From a checkpoint of a small mixture-of-experts model trained on Wikipedia.
Size: 9 layers, vocabulary 8192.
Experts: 8 experts in each of 9 layers, 1 pick a token, a softmax router.
Training: 430M tokens, 4535 steps.
Below are experts of layer 5 (counted from 0) of a mixture-of-experts language model. Rows are named router (the router's row for the expert), gate (a neuron's input weights, with its number), up (a neuron's input weights, with its number), down (a neuron's output weights, with its number) and show model dimensions 0-63. Each number is 500 + 25 x the weight over its row's rms, rounded and kept within 0 to 999. Numbers have three digits each.
Before each expert's rows: "gets" lists some tokens that make up at least twice as much of what it gets as of all text; "raises" lists some tokens whose logits its average output raises strongly, later layers aside. This comes from a sample of Wikipedia text that the model never trained on. Tokens count by the router's weight.

# expert 4
gets: " ", " |", "|", "1", "2", ":"
raises: "1", "2", "ut"
router:477480502482493504487460494468499506523535510530512517521517468529485487503514477493485508535505519520483497471499517477494484520497463542500496492485543519487562482499496514490457471541488497
gate0:502508462485515507507460510526508478501486515548474495511475486506499499513505488510507551494473495516518519491511495476509500485500493445495530479496499530534452542495493501498499494483518490
up0:521490480510470466463462440524553516503497490510469487504513507483537527561478526556505556492499561431476463489533498511472527507459529508501532515480519466470512479526478497463493496514499507
down0:502522497501483472470488499477507512486514498490550484537494509494486525526505497504495529496534476475491538520512543527495508481541505533513550503510511481518490535499504492506515522507484503
gate1:525503484450484495471493505509546496514526504473473487534455476464496461486487521510529518503538511493505511518460476469487527528499504498486505501468496489512447470497498519538498510519497519
up1:575502507470476494490476527538482522515510540503450492446486511517478471479507486527469491537485490479509495505509529477491504523504522460469507484508421477503509532478524534492504481501523508
down1:470567529549490513484518502511455483523474490538503519513515499534454486514498440515467514491517486498473520520522485515547498495483502534498472527508490519509528528489533531458478472444484468
gate2:522512479468494479499517495542516495509545458515548536511475478482510494475491481535525561480502514471519484496519472514473487496500528486497506502467508499509469479496486529538472507522481526
up2:522507538527470487461473500469494461490475507503503497502487502499533493496552503485511543490504509484521492528473473527469520523523498470509462531539525502519517486517536524456556511495539482
down2:504506476532511515473478557507487476518527517509490497502515531487496442516466475512525481481476468471507481487511441496466490516506489496516525517497523452539497463441511529485476527532537552
gate3:496522483504512480533477519526525488494535455506505509473469542488497471509464528509522514480543544491510524492525523449488526489520486475482448489517497499491472514506503532539505497466490497
up3:470508530505438493500511494523502501488484506530537485484491534502473519516494480510515500496475517518462486514505480474509513500504516521505511483535481502526450477509507505467448541548512487
down3:498531498502449523452494484489486545463471471476462504505497482448523479537481522490493482477469489496468471493450540546487505513552496480482539496502518454530495474503536482472497468470508481
gate4:533504491569498526538497467455459520517476521483480486443491487493496518474498478498502493492479453503484528475474486449494546531549500482463499484485460486481498500496459462486479496497523510
up4:536510485522519483488475487520469465505465474512487497470488486552503500504506529470512502522493507460492533518508468507503491485481507526533482531485515495465491465496525527508491480471447545
down4:436488518525503500479504519516544502509476512505543498520448518495496490502467535532491510514512512478505507502514529514509507511521513535519476528501508532535439488520496523527515518505475476
gate5:457512457497561496534464486523498501497481495480498469529498527522566531505560470506520554494497455510460494513546537525499540466490493482517487479517507509477454515519488529505521532467503475
up5:496492454487552496529524478517467507513514474452466541500518529511528468484485523475492511491510518480504468513515533520489501514504494526500475477463546505473475509523464549505545512467474504
down5:542511464520507514523509459484503492493521448500501499477538520508448515509449510469526455484506497481488500565479475474486478520487510474535493495464474488493517512490466493478471513497552514
gate6:501482458478504513478529499494492485501543504543501504529438491535525509512470500474542504511444533499497497549538459488478524481516542477490487534495483450473479504500536510531510482455491460
up6:490497513493516546449490513495488508499482509538450464528502518530498518486495492468522501499466527499506514532517446480481530503498488472452509525460509482516496505501505497504481480484494486
down6:530467513470489531484537501524516501508473516475464491474467490531529479495510485491499505503504493538483502503476549453501498481496485518521455485535471549484530501502565513484537502516529501
gate7:553496504482499478555505494499518463500459492498474487491488510496494478479459498529506519486509480477462550502501509517509533471492506489508486500544498545495526532503518517535436486444558513
up7:505512485496532507520513530528459539496502483464529486501529510475508552484520473497476514485476493543499484494460485571502528499464509520484521522504519474527519525515462438529546509528462511
down7:511533493486499530543516532466496472483528523475486509464542553465520514479506487503477496509526483530503508464446509509510508517487509534440467550477509533499529504525535472524484490495483508
gate8:476494521440420491548485512516508473480479468545493478479470560500513464492534478552485494461501471509498542465502535447506538495523499449512520520544487494494484522491508511511467547508491527
up8:541527488558494535514518553481478485478501485461475492510500501454516502511490519489446510535533518505492505488486501517496465490504507472480443504506502510521509539532517487514488497479575494
down8:520500486515476517476515481447473509511535458521474482487526483527537468471438473524481560503509472529497520467500509492462498490531478516513494530509501453474512515433519429481486520518510472
gate9:500481495506514458524533494447476490486528516497485515557486526461472493457455477501511481461483499523467487469514525543498480513489529497482545516453446551516494499477476536510527505522504512
up9:494484529493479502559500466472525491509516422508468513490502487490457503466519535523468511529472524448452505468517469514487538533482529509524473506511493502509553527499540498492492505519516530
down9:544480509496530500488486509536511473520499519512504502443539501466503501504536509500513529509539490521463466492528486504472477502500532535521474470499500457513515513531505497506495541514505529
gate10:524487507538506508521546528467519492502486521485501556495543473476468489448522526505526454549491459513499513495488491479486454515487503502488512465509534517493491498517461493530498466512489530
up10:487482518515490499444464504499470516505523514488526498492517515499493498530505498473507505525532547466476472481494458513516495515487475503510505492483516509498476522484531526493503474485498494
down10:471531497452504493492531489499510471488531533482511480514476514485533474468500499526554528479475494512547509502530529493484557507491498516480506495557479511497482540437496499483504517490528493
gate11:503499460425471527511511504503521453456466456467504472465486480502549486499494543513496507454473488509493509474508463468525497518493451488481477494515479534539474507501552466471526563498480509
up11:459493505525525521462506471549500520515511483534531549500486485491498473497459496503524490491506488475512448508486473499508505501517531509467513505497547478507523481471499499476495492528470471
down11:535516524472479495516505533475506478452525493486509486505486511493512514518506448508478471451506541483453511444470497524497490530490516537508485521524497514469473510488440466494528506478474486
gate12:508524455512482479534564540474454525501504507472489539550519510488513517409515524473507482473483485483549477515506503494515518439459495522475530489499527530494479514492471505483479498493513520
up12:487523527533495458481485467491516494528551492540491458453510517521488512526456503516496497480513562492537487447509512519481526487512499494508420512534445482486493526461492474522513479456479531
down12:499499483533519531502515480520500471493494525491486520440481531473507512469511542509530519526493507505525472452533496460497553491478537547510512500500491492483519480457453534498554475556510489
gate13:485490467545508445499495501503520514522498464524493512519504495507511498465511510545501515479544501498512534477492514480477494454498505490505523452470475526496475503476492505463450510475484453
up13:510507541505494525514490525470458456481537470523507487499475502468536497542477482450474484532545522504481564466499491496480484536532528457486491499503523477501489543505530459503503511521499533
down13:475466465494474522528495514506519512517454480505499520489491511499458490491527589513494544513501512539480499522517495536555523431550479491528521493511501510512501515513491518481513438446500533
gate14:529479533511471487532467458501523499483519480444473523484477490496463471494478566506517499513488517522501464532456468472526494500487472571522496538496514477517497504508505489484502473502541512
up14:472490456497559488505537492528487472506490525507488459517467501498514561434556488467496509488447418480502509471479515498457492497549512497465516496504530509468492494466509525528535488495487485
down14:509514551529456497508481469466499496491523507514470535495501489482493447517446578515487494496520522529474510504515481492480494521528510538525497540485469480499513513540548484515476521525562486
gate15:535509508498474528487510495470498514528532472513472474533506481499486501490464515512531518466454524483519457516469527493518508477484534480504496499490479469438516465500478535497540492493502489
up15:534484530467537461484514524520546487492497504483493473525485494515502510509492492511535513521454482522478456514478470541477530521492520487523552547496487524510524464501517539492514514523477496
down15:495547540437493503518483513459510489508493502486509467468517479440498501510512570512507508528488518475495501494486506554500505498549486462512500509531503521538511502515490510504488515473544516

# expert 0
gets: " and", ".", " was", " to", " is", " for"
raises: " ", " a", " the"
router:492542513507540506546501461494527577485504490485513483522482548506480501540577504529497519483510493502510518530520497537557506486486509493518523470485460509487475468498495487515488484486496484
gate0:516478423493513543485520528482510517483476481478480544502522538486473507501509517468483495475479468518564485508486501492457546474521468460501511514476490518542515537534510501506500527486463482
up0:510465467482516537459519504496505516481508489477517499487501489470499485544479493468483494500507487492538496500451501473489514534589488487503522482469518527544471478490510538512475504496457528
down0:457496523514514445452485465560482499498471516496548456522496464521501471461491515522505494528522507476436487480505471478478502508511521474502506531495519505524475491491518564485534512522488464
gate1:517486503459473471483560493489538521512539542489487544479504448466463440467477515460495500534508530509537501480535495480521520515525529515536491463507459480512518495498465504500507469525473511
up1:513458481534528551515518479484486540477523495469507515479509415502506480467481542472518459540517478500513505478496502507496465519494540506500497442475501509505533480515558481447498494524503526
down1:466499534501478514501496502474475495459498490518481527501489567519496524516515467510522463453520454508477511528474508509512561468443534527495530513498502499470476493491463476476522480517472499
gate2:506470493446461507506491568488512505517485507484480465500501497455503493545485528514513552463491471477494487554525505487501517501499486481494545519524518508521500490528492503509515495505540509
up2:481498528513501495524531466489495482460481491516558515513503534520476520508502490413478464510516461512472493454508460440461510488540523500530491533510530508488550482513532483498515509485480500
down2:532491492504493501498524500527516547517455517483473522475516497506486523533515562490523539542511474507512472459504523504497515503434518496509503487528542478475529493452520495472487495502488506
gate3:462480480503477491507475514471467491468521527495491519462464494504474500468489511450533411483491539518501495509521503503529499483512473544498473538493518500513518519467545489508523503450504483
up3:517553501499507534530505507471470517484471499519496525485486496499484491501526531498473532493509502489540512498528533507516523444476477558494480501526483465498506512485500475490493491501519477
down3:489502552489482503519504491536494515522465541531509484535490424517494507465522517482503511524500524485521492528506483511499473499474520508516511508514471531491483502481463514514535532503503489
gate4:545505543471497494478523471481517486487485513487516471517524483518477518461505480471482491488477448508507485479497527531492500490518504509529488510512505466473491483522500502560518499497515485
up4:535474455518546475511466531469540493535549509458537498482516477504517520508428527532490491479491527454524465532508455471489545531486480554487488519503539534455497498467549545509499493492523531
down4:482500528464532503499506538462458501474497469509460499471497510485477515526505481515505490531465511498433540464488513474497521524527535427480530544484493505463501520467465515496506453475518526
gate5:486507536513520473520518509489536493490462472494478500495521486480465529497512451517497496493475459473509503499493533500474513480512529445496512486549480514496512509480451489518499509535537506
up5:519460512495490476494468506515501492508470530519490501523498475452577524485541468530513503474473480533530491466530522505456503474456511506507485485521491476501481450508504497517501444528494502
down5:482537475477456545533488497531476492489504502470494531507493474536473467489476496481492489498483560498477512561459489472523512525513499493496468503463545562513493531529501490545472519488484513
gate6:485504534463435529493527486514513479437522549519468538518543487519527530483448511515480505533490481504469471497482464496444508503531476506469483533483512522515541483494475477518520520474532507
up6:495531523463522501493519474520491517497517511519504498493500519507484521522488558554550533494545488474516496495502478481457488487503479487548493471525500529505502504494494452513526523444529520
down6:489559486538426489469461530491485507500456527494508482521493487493472523500468508518486505474430502495509526537528509469536513505500506511495524447543447511488514486555525470487490507514506488
gate7:516543530459503489507526503430511530485491516527508469522489520504500479489491491516468471486482488518449458541509536501453515549500506504523504505544502524457517497527524520454524485470510496
up7:501480482486544508523488516521411524535512443501489457520462541472492482505546470523507526508511510524499546448494543478452571544453523510524503500463576500531494509503493493489496476545493512
down7:493518440490503484531506497493515502507517505491513502538520412500506493492474550502522457483491482487525454497526470476493511446432511531487535499498483482518506519457498483520465535511488502
gate8:523507420486492493497492521541501509506532475482487466508486474500523514480478488533468489493514516482501500524454491522480532486523498504499479455515477522467499517446497506528511491505441501
up8:495492536518507490502505507499499479478528509516505470509505466524509495475514513531504522530496442509508496490502456499523525529533482461504493532524477500492527516489473476519490450502511488
down8:507522512467511504468487514473480606497481493457489497523497523493446479533457506510495518488526479474537505483520531480482532506490530513519482484527508502516486495482483503497527490484513484
gate9:505492525547510487520543520493496474554528448484474532518488485466516504495524531521490517499499475480461503491488489502476516481477513504513502468500456519513516510516461496518497496484536485
up9:489503477436484530521478524538529489457514523481508506469516534534521498533507469522492531479552509464524449499469499482518529507470509436474525517459506457509461523506539531503491474515511530
down9:500482490503491499494453484523535489499517496499500472497502535465485530477499475485473470552533506492501502514498487560489528526506486520550469503513469490511492505523521502494464473479485482
gate10:511539499494505485505530491488561490484452515536497503500536514492483548471467544532496490458514521488534469495496513491473508501467500485478491498495468535525492493485485465485489528521462487
up10:531519505492498480479479504498483481452495457497558559494554463512462491500495519530463483472502525482498509483502523530515459491549508486477521491467466550542528491512473421503521501509506491
down10:514484449491500489542488510491522428503494512536464472504502546513540535486479505510463523489475496492512513473520519509481535505485501492504531472542528477490497502472480496526485504541506554
gate11:487525466530524475485500506591454495558529488522484485540461529477486503494477504551508520502524486452514512526565514532493500484501495498491510484480494508484473485467541505517500515512482469
up11:496519522539499511440485489489507519477433447496517460462451497482437516511523476476514471475455533531519552515516511509479489509522500491506468472466460476491500498541494510456516473531472481
down11:495498467509514528514527462528530505483513538448496549465502514510523490521515569498507534474518487486475493531468494498483509472475498513511517527467565540500509476536540509496491493507554511
gate12:533517478515474504501505522521486480490484505499480490525458506486507531521525509478484508467463520544488503512499509551481517481485483525509469513547552469499484477500496550482522530483504462
up12:550491534519556520486498480492491505498486478493497517477544450520518495508511515487460499488495542514505475472483453500534502486499513483502507519504465481473544493538550460483458509485519507
down12:497534511486492486514498484485526541490545492556444452467522533500482544457506487513518543502434505521501481465473512525524481518462473507534496476542533518546503468481483479497519484475480508
gate13:500515467467526462540498516572478521488492511506489506489482517458525440503510486477530537483506510493473482516528460512527479494532510491520515512457453502498552461507491508565468466475474514
up13:492494462521526467529490522532509511520521532509505520508499527478510500501446555539511489485506449519512466500503484524483512462466526521504547489452502520514559466513508457492539490519436538
down13:494519502529472475512550514491477626449458539456515502519456530484529493489492532478487504506499501525510472510512522477535484523470495487469482518461518508484477536478488532470506550495487476
gate14:507487493525498487500485525523475488482559506525481516537505535455528528508548463501506467446502491508533512473562473506473490489495539537494514519503498496489498486485497485509513498483504506
up14:472517508513499497490521469517544495476455492508512455471468501464475497511507526508477498521453538500464518500517485519502543468498529498504478501538511506497481530495541540476494531507544483
down14:503507484518521533448490480466464498486466507470514488508486467510470528516485520516527525472487523498474513537530512521494516537519510455503520515477483506465515517505523497532514506514510485
gate15:507486560475465503487504501505525507440499515502449470457447541485550497518525499476478580522471499530475484488499520510460525486514464509496503531563538499494544508510479470531509474506501472
up15:502505508504534489547514496514486488504468524539491480526499524539502513526457492448518465464475496515539469531536477503460527523457523530481460499470495513480479529511506507456454483452459538
down15:487492483504494478466488502488529534508482524515474453500494487460483521450503487491501519470487528469496519470449512519513489500470506502483489479499533522532496519504486512492519470449487534

# expert 7
gets: " the", " of", " a", "\n", " by", " from"
raises: "\n", " |", " ", "===="
router:505451438539514463475476481534482522522510505516499482482490469497489500498458475531484496549499473467504516474490490514531532532505543507523501520481514460506469507499505529473475505464509499
gate0:516524475502459474517459542507499505469528505471489481496473542480490473516497542539546484518481497496501452558501497488486509490529504502516546510497465500491485484526499476504476539431514535
up0:513464477447459456498477512513513511510513512456490491520519501497513472526508486539508483557502472480479447525472510447479500516549515500498538476504484511473521531495515581517517556530537538
down0:459498532532487498476503497503510474472491528473496510538531532516504496503511481501535457473526527523462501512517446454489454519532504474468479506526462513480487525491525584476492486531522472
gate1:528505468489444535488476521517498498503536480487485486506511475507530487474526503484516547486470512472487483487501504483513535496497519509493496525488550505473513506475469477553502473485478507
up1:436523493500510516501530536482456515486441516508483491489496519486506530492496455474476505517541497489522543491522453528502469485485467491513517532496511527506521477515461521502577506515465498
down1:515514505487472505514499493512481468516504495571494445527528490523551494507508487513531523482541539519548496471468503485465521499506472505473501499462510430479448525524516491505526484473489485
gate2:469524528473445492491500486522485483535518504503512465491506553528507504481477491470494530501508485508490498490500499483497525534518551494511521477559528484492484496499482516487433524510519469
up2:518509501480513488499457556470495489570526512534507493487483508499545510501462477480531521540516497554491520521455489497501490518524552498486483518486527523452461521505482518483415490528484493
down2:508535441496494490510455530518542468484495494503523490510478504518493486498466524512484436519504494469502477464522500528485509525485518513478483487516523531493527526496499503523528503453513485
gate3:505501560508485485514531472521521512491517516480465505499463514515521488498526503526504521491507483481475478509521494501516507508526499465514520495522481478464483519502511557521499484494465461
up3:486493490468516514504571502505495497501492508562489504526451481505491531479526476490532501503455535502537506502500494524506523513447513548461529489524508471496525486513503512488533453519501516
down3:461465487488541478460511513538520502528521480459506509477493470491491467485527463470503488500542480457526507532505501497514564537469529488511500518489513486517530483473500543479502497490524526
gate4:519488465507495516522478495519522540528492481504429472448489513478503487528491493543458508474510520506525574468480468507495493518522519489452555529489496438510502544486529478505476493529490491
up4:494529501515516506472421557522491498502505484529553445497510527491544505494547486499517535499476494519479515470537509529502555465477486459496491541518515456494508515507536478454511525493474517
down4:528488524542455486489524511504501539501474550501474522527515474470457490509489487464500484496497508540497466498530522486446451494521477515460537510535476487474499470510496493467474457487517512
gate5:503500493493527477521477478576461510487451444495516495488525492490473465515474504522501546454480485493485480532478525503470524468507506511486490517514478539493475545502482518497504519505481530
up5:510477501508536480553505499541533504481481474520495505496533445518480503491528512508501537491510464480498470505494512530497530506520504492479511536515500517489484529485473528539525509549500506
down5:553522509485536507514490534503479580499488494520495528526508496485515486547519512504486504507507519505518499549502473507519496536512518511505491514502523495524500498506523544491535516529507496
gate6:532475517495538466485463498487446502535518503508539476477482472573506462495489513496498514464472483496534451465478519514502509488490525475476526525481498487518522486464481512517507503495500511
up6:447483488514466529482508483534495492515485525511516508515533504489490498479503521498519451461510484516556473489552476483515463461520532559532467472472454478495503498517495502513452496507511445
down6:515472496481475466478504478489484513489484491503495528507494527460502490509474519504475544481450524465477501472503563513460508542484503505469523520525530486512474500495538504504509537513457496
gate7:480476529489497447527482459543560470477505508497503472537469472531503474503467504542497520436522489483513494484531493515479513445506517488492556481491463461477459475472482504507522520482520527
up7:459487493535467449528488527516493534459510481516532470468508540516500492502493458469494532484531501503461523545535495521512549554480511544504535464495472473525532535468496525525524498565515478
down7:500532508507491463562508516514507515480485479484503468461530488419565514521522493479488507511497500464522482512488482481474508484500497466531551505459494543480491519550519484547494512488503497
gate8:521509510510523488479482507503490531532469464511503471512525495528528502553558502527487489468461467505530519457477472455465490488469522514479483475477497473467505493511492523500465447548524524
up8:549545489549534489500509493539516496526519486517452440506505542493492520494481490545468512472528486504507446507504485522490473482488486491461519493530515498465503456485520487490513523548494452
down8:485458471536456489575502517508482514483494486545540515478477486509528503490481520532478499519511522498514491463523473481468488509512534508497498474532509500511526461508506493519522477483498471
gate9:461500464479504555530491551465505496543535548496534494533489503480495499478497516511502452505517466513520501530494479457442520498527541527492452517544505520465496503480475483450436488471478508
up9:529531487478461521504567498465505507460462513496443499519492484485524515494480481465478512539500521502468503519471494504538553472521468467522475495522487543523490499521490471504498505502513484
down9:513486519511482439505483508449460510537497512495518530457531538446515500522446489487517461522495536462525442543491481499516511495515483523489468498514527492487511504526496549480479483518542480
gate10:489479492481438531472495485539492493494517468491432496524505485529498525483515516531499513503494488475508485508488499573538542507500517515518508498495446488527502509427498513525513476464534462
up10:505506489523492481499536483490494522495500486460519510487496474482553467508482513485497504525498485494514495477464491552487521481496454537487527493517499482480509498495537442520515497491495467
down10:529501514504476537490517513488495481484504476486507494500514513469466522521528473491492427486473511467484475480533548463533457551492548502510524504489499471503514477494514538543504467507496535
gate11:533498484512518521532500490584542514495511457489499535464499485495548472535494495514503489480516528529488493504483482497526505506491510513514484459480457509484489456488501549516509499490458449
up11:497485439501517523505502472507479509530525493491462489502552502522543534504488506493549476480502489462498512452484495442524497488529449483464507517508531518488520516466486492503530463505487509
down11:479549512491509472514451478526528537536489466491488466477506480541426485473471499481508530524499511565495448510502464485516491496486491511506540520535495469487472493503505497478468503530530464
gate12:507518496522566506487516541495548500487487480424516502501491477461487492491492525511493477481518504483501518533498481537491494487492529487504525505523503530513461509500502515495481526508493479
up12:557500522469475493463543502481513524493498475462510531516487489507475536474509501507526532483518549487527494495528492494514490517493521448475498545525503526484519527496506503495489500485490454
down12:505496503469501485552485435503491501490515514512479510550471474456471515522555512468531503488496492503495496508488529543528513468514508487476446452490498520483511496499500469467472462512462465
gate13:469520468505497490522468521474432482495474517553517488515497494494520474493537490487486535471507489503485481511511475509486500467521504427497462504509521506475504518507493505540477475480506478
up13:518518499529521506486515491502446477500441501483506510519519465510513463485505449500485530498518489479526518493480468523494522500537492500515483492549509470469507500538493494491446547486470500
down13:508516505474493501543475490476523490544504501524513521497510464484496486503472510513521504494489545487500461517507480488465552499555526465458487502534500464520502494508509498519545471510508527
gate14:503535487487546495495466523487500488540471533527523504532519540480507529553501505536533465519541469492495516533496499500539531546482507522496462527504501525531500506525544518506478533496513521
up14:449494511497508467505464533527538490497528493527502509509511505509484495488465515505449495525521502471519471540487486476458498497536471494491514505487506469544515493435493518513465519491497503
down14:491516523503477523507460469468420544516501485501510486486495477477497513490518479472495539518486524492525450498507508514500528553477487500473522498534530510498490492499482466453514507513473533
gate15:505481466479500508535546474513489521474537436536463563467520528496435541526529499506516508518511477461511503477530488533564493489528475499504519504489500495502483520499521455498487525507487501
up15:467527518483474528473476529462504508516468523491519490515498495497504512474484499490521475464499513548472519531478495479511502523489508469470455487531501532519499496497451471451459502533509476
down15:457542527478509448480450527499522540484537507503508497517527462487493485488472502447495460521552519497503475452504489510502493491467495503473442457506526519509494484456502473526495522484508465

# expert 6
gets: "\n", "==", "-", "9", "===", ")"
raises: " and", "-", ",", ".", " (", " to"
router:526524495492481525474513527499500494463421517473485527504510499492509539541500472482490471496452548494526519485518506534468516489423503526499476491472460495542500510537504516499495516508536529
gate0:547492456508475529485491508441469531502482468473484486464449525546507466511493533455496511462478525517506542512543547475491506498489525465501497492524472458491456479521482521527499456495520486
up0:468523509479529461508493481501468486492510525472504512483505466518491511492533500482494501507525505523508505515517485503508533461493501512444516559523517487517443462524485495489499489517520469
down0:521488466532474519490500514483526500530478486507477436445541552482509421502472459465446496489488499486446516475534487503474524487464494452522502515519525498507538502485494512517512484491547492
gate1:499515513496541539518507477501509515507467492458520481503514497544537504510531454481527545463492470474512533490473531458493515507503491518480516553526502522520506470540495497567529519519472504
up1:513475520485544493494509501485512513520497468541517494544511505563516535519526444483516515461483521467531507508511499498440508480511496479522481516537483515503512482532539542537532490530461493
down1:501449515512499530482520471470507516442512511504490528493554493433528465524521487487524491512526470497527509482504519531471496486490533519465507531467508493499548446495486480499486502476533493
gate2:514490466518522493496481499502508478513517475486503487520493458521504482491465478505497527496474490495520550485507513475512484516495521519514517485492507502516507478471533501426503506520471491
up2:490498502486516527495514552500442511510505499471500520512462497476519476508497522531464475482491482508524483556472538499525543496506513472462491472511509493511467488464503497523493448485510530
down2:494505505509517514488513474533507494504508486499466543517520483523564493513519488453540507537497501461488500461484496475527486501498501509507458486496487502476512544493503509468497490495541477
gate3:504490498488477495494504489512472505492487530489503478531496487543513530509536484476511516508460507522514499535557460489500517521517507469477480504478503514506492484536475491479511532503482464
up3:502504464459494517466517503464539474485493495475509532470487493495493489517514474505482513452503498488472470434487503539473480508525501528513525531557479500497500464500490468523522522494482510
down3:510484505533535488506510506501521502496543480535515520470496510462539480482502505480485505489482458507458475493543522479471519502523506514471475504499497539442511529504526535486499492462454466
gate4:532547504458466501503507505480467480519536470540454510479518496509499516523486521524530559513472507487490524482533501487461521504539484490503526513519492488529500522523501496541459498506498497
up4:448529479475483518452515511500435483520488516489479514540525514516514517514488468485488549487486443500526521515464566445494461475504476469483526518513501518454484495501516541546472505498502472
down4:537521486530543488520532478485459507464537514530506477466500494458533488464486537492518497557503490492527452513475494506523471541551483537492505490466487478520498485519505488529511528525537498
gate5:535486459458494509504525491481467539538477517470491462522485471479494521485481547509482488490500498516521504460533494500514497513501534532516485489477507498552455511528529504534514497522482526
up5:528466475532482525488488462473529484493523481530440479519492501484468490479467532495516533520549503518499492520531485518468498488511474488488476483508477499492499505514494491465518490527502490
down5:543493498527501454508491536486453461490484554489509518505508462527495521473503556503507509491480471486471525478505473491520542540465501533519508490529495500529517507470458488521493524540518506
gate6:468502519511523476489494490446528484531495471509535478518475514475472547482538465527560518468515492503497476495486485513524472473496494532518512505461503525485501447462510462526526461503507512
up6:520534510518518507492526530470491515581491515496518464496495509499469531475528465492523541468528518539496513494517469490485459439535497482476506502474480543514479476485492531535489465446455505
down6:524534494527498551521506493476478504535497488510478500504522506562533502475482485456495493523537492520499506526474495497510575440500517511477483534525461525501467474498439483543517509497497522
gate7:497498495507519521489507480505477512486524497488497508499455469490489526456465523510533505479481469522531487491482505499479511515470506525462520495497519524448503487502519499512499512492512511
up7:518511485527451458493513507447516495531484501518489497519465492491505494471493488488512528518471480512529493480536511500428524524473501526559466521494483544487491490527537505486480511505509565
down7:498498489534520502494543481514534521465509491481510507518471500494492546483516485497445485558486509488478454498516476469510437502557481507505493497493515504538494507489482525454505505563492531
gate8:422491491519493487522477491529498488546471482509471485489526546448475509485525495541509536485502485418470524490554545512475475505475514480480512507490501471468464474460519467553517505564532490
up8:505540501504496486492509560500547512521513488494472469489463484502490480509475526514464528462493479495535459468504489527503506521515531468471504456522479487473508450540464585550512503491458507
down8:532479482467510480494475485459552487522523518504481467499518513476452494499490495482498494475516535507510479531503458534508532566482502503484451520503509475504489470461489520482505502496528548
gate9:498513459559508539475501525520509513464500518464546472516453479517496530491496474486547488469501509516544480528480488503493530485491499505486509499482532477455557432509520505488487458497458485
up9:510480476500498518479477460488507491473486466559533493527500515535536482476500458519562479459549497463507465478516507477509466520535506449514514497519524467450446547477514495485472486472493460
down9:501518505491515488517535516524495511490486496493515509513493441504499558498547525498480507472468481499496524520467509524478485476525482484518524524496465487531545496503482526498474522522516495
gate10:494499513472478484515508533480456497498478501514498517564489503492499469478565486479488519538481518541483539518496492495520486522489507517509477542483470485525530514521498502493443485479501471
up10:501479532490483501520514477489520496490492520530518518483456450527503474532522517440498494514514513469466456519498472493495501509486457516515475492575492505493499485502484505512442520513471511
down10:441485475461475480500487536498487459482510533495469475453492517486518463480502485462489489501559535513510484484496506496508484510496524464542496491469472502504482494489531519514494519516475469
gate11:486470505441481454490449511489507486482490479464486499467528477507463485494452511505468468518458476527497507491481533487513516522504535497544526494484469532541511471478547504505479484503485544
up11:484513498460528481471526456490477503490512534475520557491505526524545502519445503494518497509491511515507574535448477522473494527547517469487475522519503491523484479556509502527492469536507513
down11:486464471543479509502486555528457487514507529493503477509512544490531536547496465512475551550506508460519516512502461535536502484549497458520558480535536520512503504503472497510496505459492514
gate12:529520503509523474490491489506472476498483482489494485463510472479501498510470463504460483500468525513526498502501494499460502478544507514526539504471458455490533468496485481472537496487457513
up12:482491518499529490506460443522517484446488549471470512468550489525483518465508559507494479462475498496497535493474443536540475498501516540457477524442485493516490548524484475509499538511500517
down12:519507423456493504464505469421522443540512474511463499507461500456506503492520475456508473500526494514569511512490482476452585476515543475479524505515502502481510548469525507459511469462505533
gate13:492513456525476499472471512492528506477454456553469504550505490493513564554555480546532536497542509502522516488484530517491492492483474462540488510508474504514499520514508482492501544538495463
up13:526499517523498517484524454514517489515481486474515495470516461504448449500475501485496489493486533493506543538485413478492430536533531515514507514470530453497547522505467506501492496495492498
down13:536511495472502444527456517504476483489506495518488505503479516498491519505507512512463566536467480486514516541497475553523499517490497499474578530497471515501497500489475516546495496469488490
gate14:490530479463492476493500459529479511471499511534478515486501541467513542509480512504484528477472510451476524473503531483500520520516526479487499511456514488518497456535476488528517457482483531
up14:471510481499515528458472456509493485508486523562521453484556516545497509483524487465498477502494500485459536488471511500516505442538516492529501492505483501524491480505480523497471507484459507
down14:481513496493482468524499487470500522467513479532516443455484491477549529513532494496470513510472536521477476536498520523507523523499499473513484494531507502454515491511499525477513484500510527
gate15:500511512506482501464450521521488463506509501533485447493483501518509500493480498508503510510470529494516522501501494469489547491505519456502492505463506492493520547505530460471465509495485525
up15:494490476505512516504469511520540493502521527503450537509545533506511493507517543563450488508505524484503533457519533488510467527469501498498480467499511486515501486518516483482468517526503492
down15:520495555500475505474488462485529532498510452505494469528481508487498506508522473448495500507488483517477483480533517509488501494547539532521518543548523492444516444455497516506518500531493545